{"norm_place": "pre", "attn_scale": 0.0884, "tie_embeddings": false, "train_tokens": 573800000}
Below are experts of layer 4 (counted from 0) of a mixture-of-experts language model. Rows are named router (the router's row for the expert), gate (a neuron's input weights, with its number), up (a neuron's input weights, with its number) and show model dimensions 0-255. Each number is 128 + 24 x the weight over its row's rms, rounded and kept within 0 to 255.
After each expert's rows: a language model's description of what the expert responds to. This comes from a sample of Wikipedia text that the model never trained on.

# expert 19
router [ 86 119 110  96 141 109 121  87  86 165 117  98 148 151 109 101 165 146  99 140 158 113 135 163 117 128 129 127 121 108  84 161 115 122 110 149 120 110 168 135 135 157 128 103 105  97 116 105  93 140 132 100 124 153 167 170 123 153 115 132 101 106 131 139 139 127  92  98 128  72 161 155  99 119 107 178 152 126 152 158 160 152 119 105  93 135 156 112 121 151 185  75 154 122 109 147  98 137  89 127 149 135 117 134 125 115 129 130 122 150 135 109 121 154 153  77 109 115 110 135 122  91 174  79 103  86 117 147 174 135 120 106 129 108 139 120 123 126 133 105 143 123 158 155  76  85 142 145 136 146 100 113 150 124 140 111 124 135 120 169 136 138 137 123 144 139 136 148 166 123 162 117 142 151 134 144 148 136 110 145 114  92 161 105 111 127  87 139 120 143 180 111 131 184 167 123 131 127 140 117  91 126 116 152 141 117  92 153 108 107 164 117 130 142 128  91 124 123 103  63 140 157 103  99 151 117 104 142 142 175 133 140 125 119 113 153 108 121  95 105 136 178 151 155 115 141 105 151 108  85 139 115 183 152 109 138]
gate0 [100 128 173 172 131 112 123 110 100 124 163 132 136 137  84 149 166  85 102 148 112 143 110 120 116 130 102  86 135 133 128 149 101 186 123 163 101 147 127  99 122 110 107 137 138 129 155  81 165 156 135 110 130 127 113 119 111  80 158 123 111 121  95 167 147 116 126 116 136 140 128  89 154 140 127 120 109 160 153 140 127 148 142 152 131 128 156 131 148 120 123 132 111  97 183 148 132 143 116  92  71 122  78 120 145 106  94 128 115  36 134  94 157 120 163 116 121 127 124 121 123 156 155  79 131 109 142 157 152  97 120 107 168 112 117 133 152  91 166 117 128 140 130  93 109 118 113 136 179 103 122 128  99 144 164  86 159 125 165 157 150 165 136 159 134 126 166 111 107 137 118 120 133 106 151 124 114 105 134 166  96 135 149 169 163 159 144 165 145 153  95 128 139 114 130 129 118 127 115 138 100 110 166 116  71 124 126 147 165 160  97 118 109 107  75 118 126 138 139 121 113 141 183 145 153 159 122 165 128 132 167 168 138 134 134 131 129 144 109 151 119 139 105 116 126 125 114 110 137 107 101 162 133 104 158 151]
up0 [117 116 158 209 139 172 109 110 122 122 156 147 134 103 119 165 114 140 113 151 137 133 133 138  99 111 140  79 150 117 144  93  96 163 108 174 138  75 157 122 137 112 128 122 101 102  98 123 173 112 159 124 137 128 157  91  55 141 130 126 151 139  80 133 151 142 132 111 105 143 129  98 116 132  95 176 148 156 119 153 112 126  75 159 149 108  84 123 111 115 172 117 111 119 134  77 146 127 133 135  94 174 116 123 127 167  99 121 151 136 162 127 122 134 140  84 101 115  94 147 141 151  71 122 139 134 101 159 158 126 128 176 137 126 128 101 149 106 111 130 136 113 187 120 109 126 123 118 114 139 153 150 100 133 151 121 167  79  78 140 121 125 159 114 119 147 145 102 146 140 161 110 160 143 145 168 124 154 133  85 127 159 106 125 100 120 120 103 144 149 142  78 123  88 114 132 101 139  99 155 133 147 142 123 138 115 160 140 140 152 114 127 131 128 116 125 137 151 146 117 125 142 166 109 137 138 136 130 118 109 138 148 123 100 108 146 128 215 141 149 124 123 136 143 120 135  92 128 133 138 127 137  90 143  90 148]
It responds to: Sports table structure. Pipe separators, dashes and labels in sports stat tables and lineups, such as | between cells, FW, MF, GK, Total:.

# expert 44
router [156 154 109  98 144 120 164 161 169 133 104  79 136 119 147  97 135 156 150 105 111 116 177 123 108 130 126 126 134 143 140 131 126 133  93 102 139 158  92 121 106 148 110 102 118 120 101 120  83 143 148 125 138 104 119 129 142 114 141 125  91  95 146 124 157 135 102  82 127 101 148 149 140 136 106 103 146 149 152 138 154 145 110  90  70 125 167 108 139 139 164  80 145 120  95 109  89 155  91 109 144 135 129 181 123 104 156 127  98 158 153 152 153  91 112 119 146  96 128 140 134 104 149 129 153 123 150 125 125 155 143 118 107  87 143 122 121 153 135  65 154 111 113 162 126 138 108 121 122 134 112 152 134 134  87  80 149 149  97 156  77 158 144 123 147  78 134 126 114 118 154 147 144 115 101 110 105 124 134 132 121 110 106 128 142 139 123 105 132 162 103 112 149 177 148 138 137 151 160 150 127 143  95 170 149 111 110 119  92 130 141 151 138 118 129 114 141 102 101  77 143 144  88  89 113 119 149 159 163 125 139 129 159 111 115 206 118 123  88 124  55 142 119 159 118 135 107 118 106 120 146  99 164 172 123 118]
gate0 [139 120 147 106 120 168 144 120 142 114 129 131  79  96 152 136 105 110 156 162 128 169 117 134 114 107 118 124 121 168 121 110 169  99 127 152 134 105 142 108 147 140  84 139 150 145  95 115 100 141 131 111 131 119 136 138 133  78 169 121 142 112 181 131 144  78 129 120 150 106 133 152 169 122 122 146  71 189 123 146  84 121 148 107 101 128  98 108  79 105 134  87 155 103 152 168  75 147 149 106 139 143 130  80 133 144 101 113 137 147 152 169 127  99 125 145 114 110 154 116 139  63 135 146 160 141 113 100 139 156  93 127 169 144 176 137 137 114 110 113 129 112 127 145 154  85 145 123 121 122 168 148 113 127 142 178 151 108 129 153 110 124 126 121 107 128 124 143 134  98 127 127 124 119 120 170 131 129 103 155  82 137  94  83 166 136 163 139 139 137 103 111 110 157 125 117 132 126 181 119 175 152 105 176 113 110 160 117 122  89 124 105 128 165 130 156 144 125 151 124  66 133 152 125  96 140 107 104 104 154 140 116 152 125 120 122  91 133 148 116 123 130 188 141 109 110 117 135 139 112  89 154 112 153 103 115]
up0 [118 124 140 112  96 108 153 141 132 132 124 154 130 130 131 139 103  68 115  73 133 124 121 196  77 151  79 112 117 126 116 131 137 142 107 132 134 123 182 153 129  80 146 145 141 151 164 114 128 154 158 180 159 138  88 107 106 133 113 139 108 144 116 111 133 101 102 137 131 129 145 122 140 144 116 154 132  69  89 114 108 100 145 135 123 110 115 107 119 140 138 110 110 123 168 151 112 129 136 114 116 132 115 129  96 167 122 130 148 126 116 157  79 151 157 143 128 112  91 151 145 116 112 114 120 145  91 144  90 129 124 112 158 146 143 137 124 140 120 114 125 112 130 147 129  90 114  89 140 113 139 102 104 135 136  81 101 145 129 136 161  86 103  85 107 125 138 115  94 120 113 143 176 107  82 137 143 181 166  82 151 156 111 111 140 139  90 156 145 113 121 127 103 132 146 189  81 138  99 130 114 114 175 125 106 150 160 187 148 172 152 128 114 153 175 159 136 116 147 101 136 139 142 148  89 150 139 124 153 147 131 111 130 124 152 104 131 129 122 145 166 127 112 146 115 112 133 167 192 166 114 147 119 165 154 109]
It responds to: Determiners and sports qualifiers. Words before a noun phrase, such as the, a, possessive 's, and competition modifiers Women's, Men's, Olympic, UEFA, World before Cup or Championships.

# expert 39
router [140 127 129 125 123 146 137 125 107 165 160  97 120 142 118 145 106 128 125 143  86 136 127 101  97 148 110 110 142 131 127 116 141 151 124 109 129 117  64 113  85 113 126 110  86 149 143  86 113 131 112 165 114 140  97 148 146 164  97 137  75  86 115  83 116 132 105 121 104  95 147 142 159 109 141 128 156 153 108 114 166 154 188 174 144 141 124 111 131 125 137 125 101 164 124 118  90 153 121 131 117 123 148 115 127 142 131 169 116 149 144 123 129 132 142 118 169 128 120 162 136 119 155 156 130 114 155  94 103 132 114 148 131 154 155 126 123 120 111 105 157 152 151 105 121 164 142 155  86 138 125 110 129 134  68 130  95 153 105 107  99 156  91 135 164 152 144  82 154 128 135 177  82 164 119 101 101 101 151 126 153 112 141 148 111 143 135 152 102 114 163  93 103  99 166 134 141 144 136 103 174  96 155 144 143 148 126  98 188 156 128 103  99 134 114 113 136 123 111  66 153 115  81 144 166 120  83 129 108  90 143 128 158 180 143  88 126 116 126 151 132 109 111 117 161 123 159 118 118 105 147 126 124 174  95 138]
gate1 [141 126 126 108 122 130 112 161 152 176 117 115  96 106 123 112 142  87 170 148 180 122 100 121 135 119 124 160 190 112 115 109 157 144  97  89 105 115  90 133 147 135 135 116  93 141 110 119 125 121 121 139  87 143 200 195  91 145 108 141 137 136 150 114 123 127 170 147 133 106 102 115 149 133 142 100 167 151 152 145  86 125 158 136 132 140 151  95 127 132 157 116 110 164 127 122 102 142 151 147 144  89 101 161 107 119 141 125  94 118 154 123 139 106 119 154 159 113 179 101 160 125 116 144 108  64 136 138  91 129 113 162 105 117 129 154 156 101 133 147 126  51  98 166 125 107 108 149 144  97 131 131 143 131  98 131 105 151 105 117 102 133 118 147 154 100 118 165 126 118  99 127 141  65 157 121 102 125 133 126 152 126 131 106 150 110 125 105 155 130 146 136 107 109 143 115 184 149  66 129  97 136 140 104 106 139 152 117 124  84 135 151 179 119 143 130 122 186 118  98 139 124 106 151  96  99 162 153 119 147 130 119 128 129 128 132 144 108 107 140  75 153 134 122 151  97 147 103 142 132 124 129 120 136 144 111]
up1 [111 124 118 118 131 103 127 110 150 123 131 134 131 115 146 153 108 147 111 146 125 131 131 133 128 123 115  60 101 155 172 158 148 119 108 127 169  99 136 135 161 121 107 122 111 115 140 167 114 152 117 120 106 131 120 144 141 118 123 175 122  94 128  85 117 158  96 141 121  97 121 104  72  76 116 150 124 142  88 119 110 119  74 125 151 152 168 181 117  81 174  94 143 131 126 174 110 135 115 137 178 128 111 148 125 119  70 144 151 136 186 132 130 117 121 140 104 232 133 134 129 142 141 113 140 139 125 169 124 141  93 127 131  86 117 119 145 157 121 150 103 140 145  97  89 150 127 148 138 130 187 123 133 104 109 130 125 149 104 103 142 136 105 173 135 155 100 122 197 129 151 120 136 127 141 149 113  84 158 102 109 105 109 139 130 142 186 138 149 143  99 107 126 128  80 132 142 113 128 131 117 146 176 164 163 134 132 131  99 124 127 140 137 178 139 166 109 121 123 101 131 102 143 110 120 123 107 108 123 145 137 121 104 141 145  88 136 156 149 157  77 134 125 124 115 121 119 152  92 131 110 129 129 143 119 111]
It responds to: ch and th pieces. The pieces ch, th, ft, sch inside German and other names and words, like Letchworth, Aletsch, Drechsler, cytochrome, 305th.

# expert 10
router [152 154 122 119  90  83 145 144 147 142 155 116 166 139 121 124 124  98 101 108 122 142 140 136 106 110 141 137 115  88 138 113 106 100 105 157  89 101  89 132 173  87  75 117 154 121 118 145 121 140  87 144 140 114 151 144 115 118  84 164 147 144  95 129 146 117 158 112 111 124 100 106 100  78 167 118 157 130 147 126  96 131 147 129 126 107 152  91 104 114 185  95 150 158  93 114 124 139 154 112 116 176 119 110 114  87  84 162 129 143 115 142 174 162  92 153  96 183 113 183 133 114 119 137 152 163 115 119 149 141 140 162 141 129 131 156 118  92 124 128 114 127 127 143 152 153 182 128 141 159 145 142 120 135 107 120 166  95 111 112 141 132 131 161 141 134 137 154 165 152 121 162 130 113 122 141 132 100 187 110 131 173 128 132  77 140 171 138 163  91 146  87 136 121 116 132 141 114 129 125 151 108 132 119 168 123 127 144 120 111 150 121 125 125 146 110 118 165 129 111 158 183 129 129 120 128 113 100 138  72 139 114 134 142 119 167 106 122 102 103  78  88 125 148 130 121 125  88 109 100  86 105 103 139 139 123]
gate0 [ 89 112 108 113 131 134 121 116 115 113 138  74 137 165 161 105 115  88 151 153 118 133 123 101 176 153 153 114 122 143 121 127 100 160 138 132 125 180 178 149 116 131 111 112 129 115 120  84 126 163 141 135 103 124 145  94  88 139  96 116 127  76 134  86 138 112 152 114 148 157 131 109 191 115 169 143  78 141 140 142 103 152 121 121  78 140 113  97 167 189  95 149 120 127 104 124 123 159 133 108  84 157 100 105 140 145 135 161 137 131 123 111 129 155 103 108 129 113  96 166 137 100 133 106 155 126 137 146 149 123 142 162 140 175 146  89 146 121 120 144 133 135 133 106 143 128 134 129 131 100 124 106 115 136 146 130 115 128 115 101 106 140 118 111 148 149 114 123  83  96 120 133 112 154 128 170 120 134 139 136 117 125 128  93 140  73 115  93 183 116 116 113 144 125 190 131 154 136 167 141 130 129 146 135 127 113 190 133  91  92 172 129 110 112 102  98 132 105 166 132 126 148 100 105 167  99 143 127 176 112  94 107 112 112 106 125 134 170 150  88 126 161  79 143 130  93 132 124 112  92 125 170 143 108 123 128]
up0 [127 152 107  91  91 125 130  84 111 151 181 110 100 107 124 133 141 122 142 166  98 103 158 127 120 136  86  86 149  94 120 119 109 162 127 137 117 152 125 120 133 117 114 155 116 168 107 157 144  93 109 141 128 146 127 119 153 159 103  94 124 117 108 137 135 147 137 141 118 136 145 145  76 105 158 124 177 139 158 145 148 106 102 153 156 149 168 128 119 136 136 157 103 106 151  62 117 138 115 147 135 147 123 135  70 132 125 130 141 149 105  85 116 117  98 127 100 112 136 117 145 111 114 159 103 117  83 134 120 122 134 154 163 160 121 135  84 115 165 157 131 167 154 115 118 154 155 157 123 108 180  98  83 147  93 134 152  64 143 161  99 147 170 168 104 101 163 116 135 160 105  99  74 141 147 173 166 130 105 156 124 111  98 141 127 111 134 138 131 140 107 129 123  75 162 110 142 123 132 113 129 116  98 133 128 137 103 137 144 118 132 154  99 119 146 146 176 130 160 146 121 138 155  88 139 116 110 144 152  99  94  93 106 114 122 135  89 149 148 153 144  95 125 121 150 123 122 153 128 144 126 170 117 110 180 122]
It responds to: Name-internal word pieces. Mid-word pieces inside proper names, often after a capital initial letter piece, such as ó in Rodríguez-López, angu in Tanguay, ough in O'Loughlin.

# expert 48
router [106 139 120 117 145 148 106 135 114  94 126 103 106 128 183 100 126 131 167 143 141  88 153  96 109 117 130  77 151  91 169 163 110 138  91 114 143 131  56 102 109 175 104 106 126 152 100 141 167 134 134 131 101  98 135 132 177 149 140 121 127 119 111 124 109 144 149 141 146  74  99 130  72  80 125 132  83 130 127 134 129 149 123 165 162 154 104 132 173 136 111 156 139 146 122 126 151 161 132 121  97 106 134 117 152 122 129 121 152 142 127 122 104 114 132  95 153 108 139 135 160 123 117 115 132  98 135  93 155 151 146 134  98 120 117 156 140 119 116 145 148 109 154 134 164 147  94 109  90 116 109 131  93 139 157 116 152 164 109 128 142 121 115 141 143 107 144 127 159 112  85 139  79 170  99 111  95 152 111  92 169 116 126 121 109  92 104 146 115 151 109 114  90 109 150 137 103 138 122 114 135 139 136 164 166 100  99 146 148 124  99 166 149 131 111 128 144 127 163 130 130 125 103  96 135 102 123 143  91 109  83 111 136 145 132 112 140 158 165 102 112  74  85 104 201 138 104 130 133 101 169 125 147  90 121 117]
gate0 [134 126 125 140 160 156 158 125 126 142 144 132 130 124 104 149 142 135 129 134 134 141 147 115 112 126 150 146 114 118 134 149 111 129  91 120 159 128 100 162 148 123 158 165 121 135 179  98 105 138  77 156 124  88 120 125 145  98 152 101 103  96 186 176  95 128 140 124 149  99 133 113  93 154 138 150  96 164 158 204 126 143  94 141 155 124 134 173  95 147 112 117  96  82  80 109 130 163 122 130 159  86 113 158 112  71 181 112 186 112  92 118 109 133  97 101 137 154 142 136 105 154 110  90 111 116 144 141 112  97 139 120 166 148 157 108  89 122 115 121 158 175 141 109 117  94 120 135 140  93 121 129 108  97 125 152 107  96 131 137 167 168 175 139 145 119 118 118 160 133 106 110 118 139 123 130 141 100 119 153 118  96 112 160 132 116 149 126 158 123 113 190 124 151 114 118 129 113 135 102 152 118 110 133 108 133  94 118 150 124 162 132 137 158 129 112 123 138  97 128 124 135 148  80 136  90 156 117 117 107 142 102 123  96 133 107 184 157 133 146 156 105 154 136 112 103 109 130 161 120  88 131 123 104 165 152]
up0 [143 101 136 147 154 140 132 179 137 160  98 126 126 145 131 133 134 127 156 150 162 155 133 141 154 137 147 135 124 122 156 114 127 141 108 116 106 126 127 180 145 112 110 151 150 108 141 125 130 118 136 119  76 110 115 134 133 131 120 113 158 131 103 108  75 144  92 102 136 131 155 139  81 136 132 134 127 115 109  88 180 106 145 170 118 129 149 147  94  92 144 103 122 163 127  98 148 108 131 109 119 128 126 131 139 109 163 133 147 132  91 139 144 141 109  74 114 137 137 139 157 132 119 155 169 158 138 180 135 127 142 104 100 157 155 116 148 189 132 157 194 158 141 198 131 182 138  96 117 159 101 125 181 100 123  91 133 126 131 112 143 152  98 139 133 104 101 169 106 132 132 124 101 149 116 117  79 109 129 123 113 103  78 123 141 125 127 101 121  85 125 120 109 123 119 149 106 162 143 100  89 182 121 123 124 147 123 150 106 123  78 129 128 114 110  75  78 156 106 108 158 132 119  92  91 146 163 114 141 148 118 155 113 162 141  69 134 116 130  94 126 142 160  96 146 116 118 121 147 111 159 102 140 139 105 124]
It responds to: Academic and abstract suffixes. Adjective and noun endings for fields and abstractions like -ical, -ology, -ary, plus social, political, cultural, art, War.

# expert 61
router [106 113 169 108 151 133 117  84 110 136 141  71 120 124 137  95 135 120  98 108 134 125 110 122 122 166 142 120  99 143 110 160 149 121 140 144 126 159 138 172 119  93 132  83 113 109  91 110 104 146 149 158 108 156 120  97 164 138 123 116  87 161 138 131 147 131 158 103  97 133 133 133 162 109  77 134 115 152 142  96 104 155 123 109  81 155 179  99 154  96 184 119 143 153 137 168 109 148 120 181 103 142 120 135 116 167 133 155 152 161 140  96 117 158 143 105  79 107 113 156 124 102 155 162 113  83  92 154  99 149 140 165 123 145 104 117  97 109 122 167 147  93 138 141 110 108 131 144 136 111 137 116 141 139 144 101 109  93 131 167 141 152 167  79 120 117 115  95 157 140 170 111 143 125 146 100 176 147 125 142 145 115 128 156  91 131 138 119 134 134 166  95 159 135 121  97 138 101 123 102 154 126 142 183 136 119  87 133 133 106 114 116 136 129 133 120 142 116 116 116 158 161 129 134  76 110 123 151  98 153 126 189 132 135 113 138 101 114 136 150 124 181 158 144 134 117 107 142 125 106 159 118 153  99 127 160]
gate0 [118 150 170 126 125 150 135 103 128 129 131 119 140 111 129 138 165 151  86 125 139 112 110 151 123 100 113 172 134 180 151  98  94 171 110 181 132 124 116 116 111 168 144 159 140 141 156  87 137 117 112 132 118 135 184 151 138 115  90 117 121  94 101 143 108 139 136 128 156 114 151 119 129 136 139 139 114 127 104 169 155 133 129 110 137 102 131 160 109 140  75 111 105 135 124 143 145 128 138 155 141 150 125 129  87 174 125 130 163  94 137 121 130 105 118 113 129 141  98  83 105 134 131  92 117 133 171 164 154  88 169 100 137 120 140 117  81 130 121 138 137 132 133 118 146  88 109 121  81 106 118 137 114 171 119 167 120 102 108  93 156 176 149 132 126 156 134 136 135 117 120 140  94 105 139  88 145 121 104 187 125  89  81 175 143 157 113 150  94 185 110 156 119 132 152 137 101 127 139 151 163 126 171 152 152 108  89 105  59 146  89  94 115 155 138 163 125 181 124 126 133  87 110 143 134  97 143 154 110 139 129 145 117 111 135 147  96 141 154 153 120 104  99 111 131 149 123 113 131 129 142 147 118 163 138  80]
up0 [140 130 174 134 133 111 136  73 119 143 126 126 127 103 141 150 124 151 122 124 104  93 103 101 170 131 148 118 114 159 100  98 157 140 148 136 129 125 107 146 135 150 134 144 124 136 123 138 108 129 130 118 161 151 115 123 131 103  95  96 115 146 130 131 103 153 115  91 174 143 160 197 143 117  92 133 117  98 168 186 133 159 127 139 117 167 112 134  93  84 162 124  87 129  83 149 118 142 138 131 162 157  89 156 108 171  90 136 153 109 102 115 135  89 142 114 130 105 132 129 133 180 143 132  93 101 109 125 117 140 134 138 149 115 134 117  78 127 118 156 109 142 135 134 120 134 118 119 112 164 128 114 106 127 128 138 103  88 116 151 144 183 144 107  87 167 163 147 122 139  78 170 152  56 108 105 145 157 150 153 145 111 120 137  85 113 112 111 107 141 116 140 113 124 130  98 125  83 151 161 205 126 125 127 157 111 120 110  57 155  88 127 109 134 160 115 147 127 126 128 152  99  93 137 119 136 139 143 145 144 124 117 126  89 115 115 159 138 128 123 103 107 157 117 143  95  88 121 150 134 134 144  81 156 127 140]
It responds to: Sports stats vocabulary. Words and labels in sports results and infobox fields, such as Apps, Win, Country:, Turnout, Visiting team, and verbs like helped or fire.

# expert 22
router [157 131 127 117  86 133 144  86 107 131 125 144 127 150 102 117 118 109 116 118 138 152 108 127 133 154 140 153  99 115  83 126 105  86 139  91  97 163 154 109  98 153 143 134 156 125 126 113  97 155 117 136 141 128 157 110 127 129 111 138 125 129 142 129 185 135 186 107  97 156 116 121 148 171 101 167 156 121 151  99 106 113 107  82 113  93 108 135 124 116 148 173 138 106 119 133 141 148 109 162 138 147 139 151 132  72  99 101 167 125  98 140 190 155  83 145 131 139 160  99 103 130 125 145 133 136  97 126 150 162 153 130 127 140 113 141 125  91 116  84 166 124 113 100 112 113 143  95 144 150 105 140 123 153 156 109 126 178 183 140 112 115 142  84  77 147 133 141 121 144 150  94 128 147 107 117  82 117 102 120 109 150 144 112 123 129 107 125 153 105  90 137 155 166 121 134 151 145 150  99 143 159 156 121 142  93 111  99 130 119 134 113 157 176 115 127 158 111  84 151 113 116 124  94 141 111  77 157 117 166 119 113 135 135 156 177 129 137 128 134 148 164 192 124 113 170 131 120 110 115 115  75 119 144 130 160]
gate0 [109 122  95 157 139 143  95  91 129 128 122  96 154 119 136  99 167 152 156  98 123 110  96 146 107 129 157 150 163 148 123 147 106 126 122 123 133 127 125 143 168 132 129 146 130  89 129 128 125  97 109 132 109 146 104 156 133 146 110  81 181 108 100 174 152 114 101 135 195 150  73 121 159 148 142 165 123 131 148 127 126  94 123 133 150  97 131 119 126 111 116 135 183 143 140 147 110 133 146 142 132 122  68 127  86  89 104 122 116 135 142 148 140 158 102 139 119 139 140 179 105 126 147 116 113 156 124 164 131 117 165 102 153 148 140 146 130 112 123 104 141  79 144 172 127 140 124 136 139 142 103 106 117 158 122 142 145 133 121 178 161 174 139 104 161 124 146  85 128 157 127 101 153  81 146 139 171 126 127 124 116 155  96  71 115 152 118 129 113 120 137 132 131 145 128 106 116  88 149  89 101 134  67 108 106 154 155 111 123 127 172  89  95 129 125 129 135 148 136 140 119 118 142 141 166  99 154 109 107 119 132 147 121 153 108 111 161 109 176 126  99  74 126 117 122  71  98  86 153 131 132 101 118 118 181 134]
up0 [118  77 145 142 124 143 139 116 156  62  98  81 122 116 132 139 201 137 108 111 122 154 129 132  90 167 131 117 146 151 101 120 141  92 123 121 123 137  93  97 111 130 126 151 144 106 133 142  94 140 136 113 159 132 116 158 122 149 120 142 118 100 128 164 122  81 151 125 108 119  98 120 120 161 115 137 123 131 130 135 137 160 177 147  91 136 127 142 134  76 133 134 161 134 138 155 121 160 126 112 178 126  99 106 134 156 129 129 132  91 178 111  78 117 155 134 165 136 129 137 159 102 125 131 106 116  79 177 102 147 127  98 162 139 144 120 165 127 162 134 140 138  79 122 150 150 126  95 117 134 106 112 102 106 117 167 119 144 134 163 150 125 147 130  85  78 166 131 121 131 148 134 165 150  99 122 122 159 166 105  96 119 109 102 151 117 132  90 116 155 127  86 119 175 175  98 127 136 136 140 108 134 137 135 122 133 148 122 134  71 148 131 107 131 155 127 111 118  98 119 111 138  94 159 133 148 101 103 116 145 118 161 152 113 143 134 116 141 149  72  95 104 193 145 134 124 116 113 163  84 162 128 175 128 105 110]
It responds to: List field separators. Colons ending field labels in dash-led stat lists and infoboxes, like Wins:, Passengers:, Entrances:, plus list dashes and table pipes.

# expert 42
router [113 156 129 109 119 100 129 158 111 166 145 107 114 121 116 129 107 112 145 125  83 141 114  79 111 103 117  94 124 163 147 113 187 112 126 110 157 136  92 105 133 122 100 117 109 185  93 104 136 102  86 105 156  77 156 116 132 146 106 130 101 131 132 139  82 131 154 135 146 151 118 133  99 138 138 110 181 108 133 102 146 134 133 150 136  86 122 119 107 101 182 117 133 143  89 140 148 152 147 151  80 136 138  71 126 121  99 117 114 129 126 142 152 127 162  92  93 158 138 163 154 137 102 163  95 134 125 112 147 147  86 144 153 135 141 129 152  96  95 103 103 129 134 176 150 154 100 158 119 134 181 120  94 131 109 101 113 130 133 148 162 125 103 140 187 127 111 115 101 116 155 170 103 114 108 123 122 145 164 143 116 147  69 114 110 123 108 121 143 110 205 128 169 106 152 117 160 115 116 125 157 105 162  98 144 131 135 117 120  86 107 127 148 135 161 156 117 157 133 132 142 133 109 102 147 149 115 143 121 101 123 148 161 115  97 109 111 161  96 174  91 144 117 111 151 141 128 153 140 140 134 135 107 111 152 113]
gate0 [126 150 125 135 115 113 119 105 102  92 126 143 121  96 102 134 128 156 147 119 142 128 119 134 168 133  65 158 169 116 118 146 133 149 143 126  95 133 145 147  98 134 105 117 106  92 152 120  77 126 107 135 164  91 114  73  88 140 150 148 125 115 163 143 119 100 120  99 134 126  97 135 118 130 114 171 128 155 131 115 104 119 130  95 118 149 149 114 101 102 129 141 120 117 168 133 169 150 108 140 190  99 137 144 111 159  91 130 114 143  94 194 152 117 151 169 143 120 142 137 118 162 147 160 147 178 113 146 141 123  99 111 103 162 129 119  80 132 151 138 166 138 129 106 125 128  92 154 177 138 127 113 162  69  96 151 102 151 127 125 165 127 101 127 118  88 141  93 129 115 126  83 137 141 179 108 103 119 141 124 142  97 175 150 103  98 138 147 124 120 140 153  89  80 128 144 109 164 122 104 120 119 145 142 109 165 109 138 100 143 160 140  97 134 195 144 120 169 139 136 131 166 126 151 116 125 126 143 133 154 164 136 159 145 152 100  99 113 119 106 117 107 157 116 107 120 139 139 144 159 103 151 128  90 113 161]
up0 [161 109 149 171 114 126 112 128 157 138 125 127 117 133 136 115  92 103 105 119 141  80 149 107 133 110 148 121 136 108  93 145 138 112  93 162 126 100 117 132  81 135  90 177 137 138 147 143 103 126 117  95 141 131 134 163 135 105 101 142 111 163 115 156 146 115 139 108 135 101 163  85 111 147 116 167 147 140 122 119 110 126 148 153 145  93 147 137 123 128 148 139 101 116 142 170 165 177 131 149 123 118 124 115 131 161 135 105 111 122 169 134 127 138 117 117 166 125  67 122  98 135 155 121 149  88 114 106 131 147 160 146  97 100 146 160 118 132 148 114 112 115 119 152 137  93 150 101 131 175 134 149 166  85 185 135 156 149 148 149 102 109 106 153 117 121 155 142 128 142 128 147 132 110 150 136  74 142  90 130  97 174 140 144 102 152 150 143  97 138  94  89 142 104 112 116 131 109 101  93 105 132 186 157 117 145 142  99 157 168 123 161 146 117 151  75 174 115 155 124 150 130  84 123 149 117 154 150 188 138 116 141 114 117 131 121 148 133  94  95  96 139 103  59 120 130 133  93 132 130  66 141 119 110 117 125]
It responds to: Name fragments and "and". Inner syllables and accented letters of personal names (Jér-ô-me, She-ar-er) plus "and" or "&" joining names in titles.

# expert 2
router [154 136  96 115 145 159 185 140 150 139 128 137 150 116  99 145 113 102 105 130 164 138 103  92 136 133 166 107 101 114 151 123 124 155  89 161 126  98  95 128 126 102 108  92 137  89  57 123 115 145 123 132 113 129 141 125  93  91 107  94 105 140 127 102 105 125 127 110 129 101  99 100 149 206 116 151 117 143 105 140 130 114 135 115 139 146 125 147 150 143 133 100  76 103 129 105 121 178 127 108  96 106 123 116 123 124 131 133 113 136 128 102 185 118 133 157 141 133 134 110 176 131 136 134 101 142 106 127 128 144 139  92 142 114 127 118  98  95 112  97 122 139 140 134 142 153 143 117 130 127 131 145 146 118 139 153 111 101 115 127 122 189 182 131  97 149 130 141 169 152 153 162 125 135 105  93 121 141 140 164 116  93 105 194 167  68 174  96 112 144 102 162 143 139 144 113 113 111 128 140 135 106 137 123 141 111  99 110 109 146 161 107 128 140 114 123 170 145 132 154 115 110 122 189 125 131  93 115  90 127 111 127 146 126 107 137 119 115 130 128  74  95 111 155 141 130  91 152 181 116 153  81 112 137  99 183]
gate0 [131 143 155  85 119 120 116 122 120 116 127 126 172 121 143 120 116 129 128 103 106 114 162 166 127 124  95 158  84 115 145 157 120 145 142  96 102 162 142 121 153 132 145 144 103 119 133 134 181 113 103 155 153 155 139 121 147 108 140 137 149 110 135 159 100 116  61 147 128 162 108 123 163 163 173  44 110 100 151 147 104 141 114 180 151  96 122 116 113 147 174 113 120 111 129 154 153 144 137 130 127 129  65 135 146  96 131 134 147 110 106 130 135 154 153 120 131 116 151 125 154 103 107  66 114 149  94 120  96 112 107 140  85 112 146 113 126 150 131 149 137 106 146 153 119 124 137 112 107  69 119 151  86 140 113 112 159 107 125 182 162 123 107 167 118 134 144  99 128 125 123 174 131 121 148 109 134 113  90 136 114 143 101 126 129 131 100 182 193  97 155 137 155  93  98 119 121 136 152 101 102 149 155  85 144 107 125 111 102 137 115 126  95 102 117 136 141 121 151 136 101 103 104 126  88  97 158 136 110 165 138 104 128 150 149 158 139 129 138 165 183 131  95 154 114 141 138  89 118 126 130 118 135 107 156 145]
up0 [126  99 134 115 124 149 137 146 150 116 126 160 126 146 160 137 136 164 121 123 128 114  63 128 156 140 113 105 160 138 132 114  75 102 102 162  98 154 109 139 115 117 127 115 131 142 114 135 131 134 176 112  86 111 119 130 101 156 138 116 131 124  86 102 101 164 154 146 135 133 106 143  86  72 126  99 152 134 166 124 100  91 119  90 128 175 133 139 161 155 109 177 117 182 113 109 165 106 107  66 119 122 147  99 106 127 125 127  96 141 104 113 108 118  92 153 118 100 100 110 135 157 129 120 128 117 126  77 109 112 159 156 143 144 136 114 109 157 144  93 123 134 123 113 196 114 131 130 149 146 104 136  90 141 154 110 140 152 103 120 151 134 127 148 153 123 147 125 141 111 116 107 138 127 141 182 130 122 119 152 179 117 155 171 141 118 142  77 110 132 135  88  95 123 117 138 147 109 140 150 147 125 117 144 164 139 159 154 113 105 145 154 128 162 135 105 109 132 112 122 127 139 144 137 164 162 137 129  90 103  75 147 172 108 116 150 145 124 137 118 125 203 143 164 132 103 185 120 139 129 133 139 150 163  95  78]
It responds to: Music release vocabulary. Words and table pipes in articles on albums, songs and films, such as album, song, chart, guitar, Billboard, and chart-table separators.